Weights of a small mixture-of-experts language model, trained from scratch on English Wikipedia.
Size: 11 layers, width 192, vocabulary 32768, 32.6M parameters.
Experts: 80 experts in each of 8 layers, 64 GeGLU neurons an expert, 3 picks a token, a softmax router.
Below are experts of layer 5 (counted from 0) of a mixture-of-experts language model. Rows are named gate (a neuron's input weights, with its number), up (a neuron's input weights, with its number), down (a neuron's output weights, with its number) and show model dimensions 0-191. Each number is 200 + 40 x the weight over its row's rms, rounded and kept within 0 to 999.
Before each expert's rows: "raises" lists some tokens whose logits its average output raises strongly, later layers aside; "comes after" lists some tokens at least twice as common just before its tokens as in all text. This comes from a sample of Wikipedia text that the model never trained on. Tokens count by the router's weight.

# expert 24
raises: "ix", "iane", "rian"
comes after: "\n", "′", "°", ".", "°N ", "″N "
gate0,272,223,166,271,159,229,208,204,258,235,114,254,196,149,244,172,178,155,188,178,122,231,212,199,192,219,239,171,229,126,215,184,264,181,79,191,182,220,204,208,277,242,228,251,225,263,202,159,85,158,159,143,156,240,185,202,195,228,235,258,208,140,162,178,203,242,199,215,238,223,314,261,195,235,170,159,208,201,140,164,203,208,194,195,162,205,160,217,192,202,179,214,201,166,165,118,193,167,165,122,207,188,190,185,182,207,232,217,213,124,189,242,232,206,254,210,238,173,248,186,131,219,269,240,210,221,269,271,180,228,161,200,281,183,184,168,196,208,167,238,159,147,216,277,180,167,185,202,199,234,240,158,148,264,131,212,228,187,243,222,207,189,200,191,166,132,165,216,167,205,182,164,162,169,186,124,237,158,266,194,177,181,206,174,212,133,225,243,190,289,218,229
up0,271,192,194,265,111,214,183,235,174,258,185,210,224,199,212,233,151,181,185,167,140,191,211,166,215,263,163,163,203,151,197,231,261,202,126,258,207,167,160,200,261,238,209,235,185,201,222,143,128,149,171,228,256,253,140,209,246,232,253,226,180,166,190,145,181,187,169,217,264,146,310,192,252,253,202,200,233,230,170,161,167,187,225,190,226,123,108,207,204,159,182,246,221,209,232,85,157,240,202,139,210,261,186,198,146,196,186,208,260,240,250,254,213,218,201,169,207,186,289,203,187,215,225,197,212,221,224,218,184,230,212,161,237,158,168,142,225,271,194,265,181,210,267,227,172,128,137,230,111,212,222,143,118,176,137,176,212,187,235,230,251,203,221,134,180,175,202,216,204,180,200,190,197,181,141,186,245,194,267,186,246,187,163,157,191,153,242,216,164,260,265,184
down0,240,161,190,150,244,138,188,161,224,199,279,153,209,182,211,246,227,221,239,250,172,239,228,256,206,175,227,160,164,219,150,243,199,255,244,246,195,196,150,135,191,170,260,263,242,203,217,175,207,194,233,235,234,212,235,197,220,172,199,220,226,114,233,159,255,140,180,187,225,192,214,154,181,229,160,125,199,198,224,240,234,230,187,237,178,222,224,251,159,175,202,168,201,181,182,229,179,256,220,141,190,180,197,238,193,246,178,197,208,217,148,232,217,192,255,158,160,228,176,185,146,231,192,212,246,160,191,224,175,201,190,182,141,219,288,193,183,119,248,138,216,191,220,182,202,250,293,190,170,248,183,227,193,182,249,214,248,236,202,184,235,192,168,163,169,269,180,191,384,219,229,156,228,197,188,172,193,176,290,235,232,247,300,169,58,250,221,165,211,212,121,167

# expert 62
raises: "ar.", "ert", ".", "lem"
comes after: "\n\n", "\n", "===", "==", " ==", "===="
gate1,203,186,204,184,152,189,220,229,266,262,201,181,176,199,279,188,167,236,178,284,238,238,197,161,207,203,167,255,262,246,246,181,140,145,175,158,139,165,158,195,200,248,260,203,225,192,145,199,217,194,143,209,229,251,183,253,190,211,260,117,169,169,185,132,254,256,239,216,160,192,178,205,174,167,172,165,234,227,174,190,208,183,171,194,230,155,178,250,163,128,222,252,228,270,212,176,179,223,196,201,231,142,220,192,212,200,194,171,224,166,250,264,268,191,199,233,229,259,235,246,200,181,174,228,255,212,207,153,275,184,260,151,235,176,208,148,233,137,214,259,205,238,226,182,177,294,252,273,156,218,137,214,198,187,224,186,193,168,195,298,236,185,279,164,237,246,198,300,189,100,184,230,249,100,241,160,265,225,224,202,189,210,176,259,223,175,240,177,228,181,255,238
up1,186,226,190,232,137,150,211,173,184,230,182,154,209,130,264,146,136,235,247,167,202,206,193,158,181,192,187,242,205,210,226,60,151,183,218,140,189,253,187,267,173,203,258,179,161,195,188,197,256,184,238,215,199,212,214,208,176,216,243,145,228,227,212,167,247,200,190,204,190,223,205,212,226,204,132,194,242,196,176,275,215,171,275,230,215,150,217,200,165,236,200,246,254,275,255,166,174,146,140,242,217,158,179,116,242,151,224,254,163,137,222,238,241,205,230,184,153,223,220,276,244,221,122,163,252,199,210,181,239,187,220,229,188,254,209,192,165,218,318,181,134,270,201,188,217,232,166,206,164,213,184,181,237,166,287,232,160,213,158,314,213,162,200,226,209,176,161,227,146,175,159,230,203,116,158,129,187,209,222,165,148,187,201,276,183,242,196,274,164,170,206,259
down1,186,194,206,140,258,234,167,189,136,177,185,235,200,150,194,213,194,183,170,143,253,168,202,235,195,191,222,209,271,229,177,208,208,231,224,206,243,204,293,195,195,124,120,240,255,230,293,157,156,240,203,176,121,169,184,213,222,208,160,287,203,242,126,205,183,131,189,229,212,174,210,218,233,208,212,181,210,194,144,170,229,213,198,253,120,226,192,180,212,241,238,178,218,177,149,227,211,221,211,269,269,232,209,214,229,207,211,204,176,216,216,233,219,132,136,189,218,221,257,186,139,115,243,173,210,129,205,231,97,210,212,168,167,227,184,156,164,185,240,168,193,169,183,197,130,194,242,175,227,287,212,213,296,94,172,174,201,206,223,116,222,233,284,202,222,242,270,144,222,212,241,166,213,221,243,282,186,224,183,237,221,227,131,160,197,166,190,253,191,215,176,105

# expert 44
raises: " Apps / (Gls)", "\" Transliteration: \"", "-winning", " may refer to:", "- St."
comes after: " |", "\n", " |  |", " | ", "\n\n", "=="
gate0,226,259,213,118,230,209,231,154,160,166,190,168,153,150,205,169,233,182,197,231,190,154,168,175,169,170,176,180,149,177,279,137,166,244,143,178,191,192,185,191,200,189,97,189,164,269,196,173,124,164,128,209,153,196,205,180,131,182,201,146,225,189,197,214,143,217,194,116,173,220,238,156,221,252,150,206,210,183,200,216,179,171,222,241,90,143,209,201,193,207,257,200,176,181,170,225,285,153,213,189,211,153,209,220,257,202,175,191,302,146,145,193,290,256,164,210,233,235,99,237,213,156,235,195,209,113,235,155,146,189,193,265,231,209,235,244,170,161,193,201,225,186,115,188,232,268,209,117,161,268,247,182,149,209,248,157,239,253,184,180,126,208,195,181,219,145,209,187,234,197,160,200,213,176,156,138,190,240,147,207,189,197,164,173,261,262,176,211,159,201,211,219
up0,189,146,179,193,155,227,159,175,204,143,174,225,171,141,163,284,151,182,154,269,157,337,231,187,211,258,191,138,222,263,168,246,241,189,245,231,114,212,229,181,159,202,255,212,215,160,202,192,212,256,219,211,165,202,283,189,236,162,209,211,227,193,198,264,254,184,178,232,208,219,246,203,196,230,229,238,288,268,113,183,155,223,183,171,219,210,260,230,221,245,177,211,201,235,196,187,159,254,178,208,168,165,204,205,74,195,240,181,188,178,181,245,177,140,268,173,208,201,204,194,342,206,162,196,223,169,182,237,192,196,207,139,257,175,188,134,186,201,205,213,243,227,269,225,122,196,191,222,238,148,162,173,189,172,196,129,191,223,178,165,193,187,191,155,192,165,234,183,211,175,221,185,248,259,163,179,248,192,274,173,236,286,205,181,209,157,215,231,299,181,206,170
down0,189,238,226,129,193,190,225,217,214,185,166,244,203,180,166,137,171,188,163,231,200,162,248,228,215,156,206,202,183,226,234,225,198,170,130,245,229,173,229,164,201,211,140,303,215,167,205,231,114,162,111,193,182,165,175,230,133,187,227,131,202,114,113,268,194,221,225,123,208,208,209,193,259,138,232,187,205,197,187,240,196,186,201,217,211,233,179,178,300,208,209,237,151,222,176,254,228,167,217,211,143,227,214,271,258,289,170,179,189,156,176,185,212,197,222,188,196,255,149,147,193,184,222,231,151,342,205,175,227,254,250,247,252,226,188,186,183,170,147,204,121,266,181,181,283,183,161,165,167,194,201,137,250,215,191,158,212,175,210,219,141,150,192,235,306,215,217,263,198,198,172,174,282,178,131,218,195,230,190,230,150,168,192,245,242,201,207,153,243,222,172,209

# expert 16
raises: "anc", "itan", "onnie", "art", "MG", "attle"
comes after: "\n\n", "\n", "==See also==", " tick", "| Turnout", "ation"
gate0,165,188,182,181,200,203,176,256,158,211,175,237,210,221,136,241,196,183,208,211,190,273,160,164,219,181,196,240,188,188,154,221,228,76,194,196,164,189,195,166,235,218,154,232,139,243,120,229,234,245,183,223,208,235,165,227,177,189,197,183,216,144,214,271,158,246,177,195,154,182,196,191,160,217,178,170,167,123,222,212,210,244,180,141,149,113,164,289,223,171,212,160,170,176,134,140,233,161,173,268,164,198,207,174,265,201,206,192,138,211,149,157,258,199,168,244,225,214,271,149,231,166,241,273,243,164,268,249,201,228,239,206,200,190,193,228,208,252,149,201,154,221,228,209,106,241,164,157,241,200,181,219,169,149,161,203,147,264,291,187,192,85,204,247,128,197,174,135,199,131,173,241,137,236,184,171,201,240,266,160,252,166,221,190,224,151,212,139,221,213,224,138
up0,199,259,303,124,217,209,222,230,205,182,137,172,190,205,267,160,238,211,134,269,162,227,237,196,224,185,188,274,212,203,191,225,264,176,210,209,135,150,190,164,244,215,182,190,197,185,184,221,212,246,242,235,161,166,249,163,222,199,170,195,227,134,254,224,64,198,233,253,189,227,175,268,161,260,167,164,281,187,190,178,174,242,197,165,193,136,153,172,225,197,218,161,205,231,248,257,220,218,245,203,241,184,164,209,193,272,190,189,112,136,129,197,221,172,201,212,241,251,115,227,157,165,215,213,228,264,235,206,202,228,175,199,187,205,150,247,236,149,168,205,192,233,212,248,86,172,199,187,210,221,191,227,206,167,215,198,142,189,205,200,269,220,155,234,173,250,141,248,254,209,235,125,287,205,191,184,197,175,242,243,131,263,149,189,216,286,200,230,191,233,223,136
down0,177,184,202,219,184,264,198,239,250,141,199,177,192,177,179,166,256,232,234,127,234,129,214,187,154,210,232,130,160,206,151,178,199,198,167,165,297,239,159,125,165,196,167,232,197,197,153,160,181,244,235,203,218,203,228,180,156,244,287,156,237,177,193,244,233,202,218,180,218,189,203,198,243,200,229,334,183,249,215,177,188,223,214,218,185,248,208,195,149,214,219,141,222,214,187,245,260,198,207,234,160,186,113,215,169,195,203,186,255,167,215,160,198,274,134,256,217,190,160,237,154,239,167,207,283,259,230,158,177,154,161,173,267,247,195,224,257,200,269,278,303,161,158,231,207,230,260,211,180,216,192,212,227,212,177,258,242,213,283,230,151,252,231,184,228,195,240,229,222,188,261,173,268,197,157,240,247,165,295,215,179,214,228,139,156,167,185,124,208,201,135,219

# expert 56
raises: ".", "-year-old", " persons", "%", "A", " years of age"
comes after: " | ", " ", "; ", ": ", " (", ") | "
gate1,90,150,218,122,194,272,180,204,240,192,203,252,171,267,213,204,208,269,204,205,261,244,163,176,143,194,191,236,266,195,189,235,198,195,240,260,195,148,191,142,187,131,194,166,236,236,144,227,287,232,126,274,179,221,143,276,220,236,260,182,198,202,217,217,209,157,178,199,208,189,199,168,199,242,196,192,174,219,263,244,191,198,209,202,219,197,172,217,176,176,220,176,203,131,217,206,203,213,249,147,244,221,214,196,205,171,176,193,201,252,286,258,193,214,173,272,278,179,239,199,294,245,201,182,88,222,210,173,256,192,190,121,195,211,260,181,165,210,199,207,208,257,196,216,241,158,147,184,222,128,166,231,205,144,192,195,222,188,169,181,161,171,229,142,194,195,123,136,196,276,204,193,146,219,217,228,131,262,150,222,156,259,281,157,206,194,207,247,279,276,214,193
up1,309,138,256,242,208,128,157,202,159,226,202,224,225,140,164,272,183,236,188,188,166,182,213,200,211,248,192,177,138,185,182,214,156,214,182,159,162,264,215,207,192,144,194,277,163,197,317,196,124,139,245,205,239,210,180,177,188,241,96,211,250,209,233,172,181,215,208,170,215,252,154,260,247,267,195,198,193,214,196,216,172,181,137,207,184,213,208,179,223,252,205,197,233,137,213,158,217,241,170,227,124,179,202,215,237,157,200,316,237,128,226,125,144,184,227,136,206,239,195,203,199,116,171,208,217,199,217,202,154,180,219,188,201,262,178,221,162,195,258,266,171,216,226,224,173,182,142,215,210,262,175,124,200,198,151,210,219,240,239,217,295,195,214,254,258,230,183,242,160,206,195,179,226,166,177,170,130,230,172,198,159,212,187,262,172,217,268,215,191,98,243,250
down1,230,262,178,207,141,170,188,214,240,197,195,203,146,116,261,131,195,196,174,188,199,161,226,288,159,199,265,210,238,258,247,153,189,212,150,205,186,192,236,214,193,218,221,192,126,235,215,250,201,160,174,139,173,186,176,186,223,138,222,132,151,204,133,206,215,227,153,208,228,240,217,237,173,143,190,222,270,169,225,276,227,129,222,215,230,218,274,235,164,188,237,183,191,152,187,243,220,192,219,215,194,171,194,244,137,232,140,165,235,292,112,182,190,229,158,178,207,149,250,202,184,240,136,156,255,280,185,203,152,195,247,249,138,228,180,206,166,227,160,241,266,162,171,249,229,248,210,142,179,151,203,215,217,110,196,190,135,199,239,219,238,222,146,180,190,197,115,196,82,172,223,225,171,267,157,124,189,165,146,211,185,167,167,190,186,230,204,177,226,262,199,264

# expert 73
raises: " Direct", "leg", " Special", " case"
comes after: " | ", ") | ", ".", " No.", "| ", " age of "
gate0,253,163,173,194,217,202,198,238,219,159,213,173,182,168,246,193,194,179,151,269,150,187,245,246,224,216,247,185,127,243,164,210,257,192,193,182,205,175,165,160,321,177,155,258,194,197,246,187,243,184,158,216,236,226,188,262,208,230,191,173,230,220,237,211,153,198,199,162,200,272,190,225,257,119,223,252,250,184,136,174,180,293,154,162,175,195,214,182,154,141,183,220,168,242,300,193,230,204,170,294,267,160,229,227,159,210,245,165,147,212,254,197,220,216,248,118,227,153,221,232,192,184,152,218,227,236,213,247,245,255,231,210,177,180,232,162,284,213,174,211,212,192,235,184,241,167,118,148,210,237,204,210,170,204,195,259,184,139,305,255,269,241,267,195,177,236,192,163,124,230,216,206,198,184,154,191,153,120,196,226,220,173,138,182,187,281,239,134,182,199,221,248
up0,224,195,216,234,199,219,233,162,201,133,115,171,160,160,217,195,210,220,247,137,226,167,179,165,241,247,240,194,184,127,173,261,161,182,203,225,205,223,273,203,233,214,172,135,189,215,206,161,190,200,226,293,160,251,182,228,262,231,191,263,223,212,167,245,229,224,149,214,197,267,246,191,240,200,173,174,230,171,218,227,160,195,109,230,136,109,243,186,175,138,261,177,212,171,213,103,185,218,276,237,257,159,166,141,194,180,186,186,198,184,211,234,146,190,251,183,202,213,211,198,171,179,235,162,243,202,197,276,212,217,118,251,181,206,146,227,146,265,164,220,209,232,172,176,174,274,159,208,205,198,193,267,116,183,206,178,156,222,214,228,157,137,195,179,199,229,176,210,137,202,129,211,115,309,195,197,120,148,260,236,199,110,275,236,157,212,187,217,229,175,188,206
down0,152,191,167,215,233,155,178,138,156,150,204,145,264,219,183,125,215,293,135,167,239,187,257,243,182,231,213,195,149,189,157,145,222,163,205,189,257,172,242,155,148,269,128,271,165,200,177,305,163,265,257,241,158,177,179,161,154,199,173,246,196,248,203,233,176,237,173,189,211,198,204,144,230,227,157,219,200,201,229,206,134,206,229,199,223,182,259,221,185,245,168,251,228,205,233,224,182,194,213,272,265,216,151,253,270,114,182,209,196,99,203,189,169,186,234,192,189,125,135,238,266,228,230,203,199,231,220,254,189,218,262,197,188,223,205,219,183,274,209,156,220,209,135,211,168,251,206,195,240,247,204,206,184,114,220,216,258,205,185,162,195,224,142,197,152,266,282,193,253,202,188,185,184,159,195,241,197,181,230,234,217,170,256,135,225,183,247,161,169,218,89,234

# expert 54
raises: "| No.", "|---|---|---|---|---|---|---|", "|", "| V", "| J", "| G"
comes after: " |", "| ", " |  |", "\n", " | ", " |  |  |"
gate1,141,224,176,167,205,254,221,179,229,218,242,229,179,208,275,181,299,169,212,221,261,225,213,208,177,157,206,200,143,205,215,237,220,212,253,220,215,164,274,210,235,172,187,291,172,243,159,224,230,229,188,231,243,190,200,154,160,222,190,241,234,240,200,194,168,170,220,183,264,134,188,135,250,158,222,145,168,207,213,169,160,212,216,188,224,221,249,199,154,257,259,236,243,235,179,237,198,152,193,188,154,261,195,229,198,238,214,150,219,190,239,165,131,260,252,102,243,154,230,203,235,219,185,145,144,168,166,156,145,167,188,128,240,178,152,218,214,246,163,167,240,185,196,269,237,232,231,172,211,230,187,273,251,340,198,260,234,162,248,184,210,193,301,244,161,223,184,137,152,196,290,209,197,205,155,228,103,191,185,220,177,202,221,268,133,193,208,226,196,163,251,217
up1,217,137,266,218,252,231,223,181,187,134,215,229,204,216,184,214,186,180,166,206,215,156,168,212,136,262,193,201,163,224,171,226,281,193,274,138,191,189,235,207,216,192,183,249,190,220,195,193,183,180,181,220,239,238,189,168,207,224,246,160,264,146,201,96,217,178,213,171,165,195,176,210,253,168,242,129,208,202,171,277,191,162,180,159,258,223,204,207,182,247,219,230,232,253,243,251,129,180,185,222,130,249,215,214,168,278,189,204,149,118,241,111,142,145,257,116,159,205,219,167,233,212,182,181,149,204,134,178,174,226,278,196,214,187,198,186,270,240,156,227,219,172,212,255,248,222,267,212,199,217,287,234,231,278,248,192,174,120,219,170,191,171,312,178,164,155,221,256,162,201,202,171,190,231,125,159,211,209,190,241,150,191,150,263,191,197,165,142,154,200,286,194
down1,264,189,163,180,148,185,213,258,230,195,136,199,215,188,189,200,191,218,156,158,160,189,218,166,148,195,237,222,141,145,243,222,211,229,283,122,222,168,241,183,172,183,231,214,212,221,190,238,162,189,152,163,219,261,237,149,121,176,190,294,242,167,203,160,207,175,218,229,150,152,206,124,214,193,208,156,181,176,202,245,147,217,170,199,288,141,187,248,202,219,220,230,133,264,261,207,226,193,196,180,191,169,182,263,160,200,167,176,240,175,163,266,256,233,196,301,238,189,185,203,268,247,198,129,244,240,221,213,187,202,246,161,216,168,145,192,175,143,240,140,165,227,321,270,224,213,191,209,225,232,203,196,283,208,190,206,125,114,209,258,186,217,242,258,268,201,161,120,178,212,236,225,154,199,140,264,164,223,134,240,245,171,161,208,193,228,222,198,155,242,209,237

# expert 8
raises: "The", "St", "Ch", "Ar", "In ", "Th"
comes after: ".", " =", "==", "===", " ==", ")"
gate1,166,228,123,128,225,209,189,187,290,190,170,284,159,261,245,229,147,208,207,194,194,193,187,204,184,184,222,179,285,276,209,166,174,259,163,226,220,197,139,194,197,213,172,245,216,204,175,267,216,249,214,161,217,160,234,143,301,126,233,199,189,260,166,209,167,187,225,179,206,232,222,219,130,246,164,216,216,214,170,231,167,291,183,190,165,239,184,170,170,224,263,161,191,148,128,201,209,225,155,293,223,157,217,229,209,170,132,197,229,217,233,150,162,160,246,229,190,150,172,177,158,178,208,245,163,166,254,133,247,232,170,141,196,220,184,199,73,198,154,227,260,217,188,146,216,135,192,203,306,206,144,122,236,249,185,180,238,206,192,182,214,183,234,217,186,171,274,264,165,118,214,204,138,212,198,238,213,226,228,170,199,198,224,147,183,190,238,215,199,196,143,249
up1,188,179,244,162,249,158,159,191,204,216,300,168,178,163,197,194,179,165,265,188,239,284,255,164,166,178,195,215,240,135,208,196,165,137,166,263,197,237,234,160,210,120,166,258,201,183,252,224,194,110,220,235,233,269,194,257,134,230,150,166,147,250,223,213,158,132,217,165,181,166,183,161,169,220,233,251,199,214,282,190,247,236,161,194,195,155,187,243,157,169,186,323,167,173,185,236,226,243,259,175,263,246,254,241,204,239,225,221,215,129,191,175,149,186,230,223,254,188,207,185,190,170,173,221,222,163,177,152,187,233,151,184,159,165,200,196,295,172,224,282,194,219,213,194,275,136,201,158,135,237,234,184,201,185,135,183,195,218,190,194,215,284,257,234,234,291,197,230,191,242,168,159,164,195,241,203,182,213,158,248,222,221,201,276,220,176,226,187,210,130,222,261
down1,177,211,191,266,162,234,251,181,149,223,170,163,285,222,161,132,240,195,183,170,144,187,270,182,168,238,163,173,140,203,117,185,228,160,246,184,116,240,218,209,189,124,168,208,230,226,188,164,234,148,228,236,224,140,219,231,147,212,107,176,245,103,190,175,130,190,204,193,151,191,132,189,229,180,274,235,206,247,200,195,197,185,172,153,227,153,226,152,187,183,174,195,154,209,184,138,175,199,211,146,202,212,189,133,246,157,272,211,162,187,261,195,211,238,214,204,230,261,171,196,263,246,140,189,151,187,161,245,171,241,172,242,211,152,219,177,242,165,246,178,169,239,210,219,208,216,194,155,203,194,158,169,178,57,239,130,179,185,211,173,193,241,195,126,224,226,64,134,234,257,201,236,243,216,154,197,165,176,199,184,194,216,200,169,166,197,153,142,166,153,202,204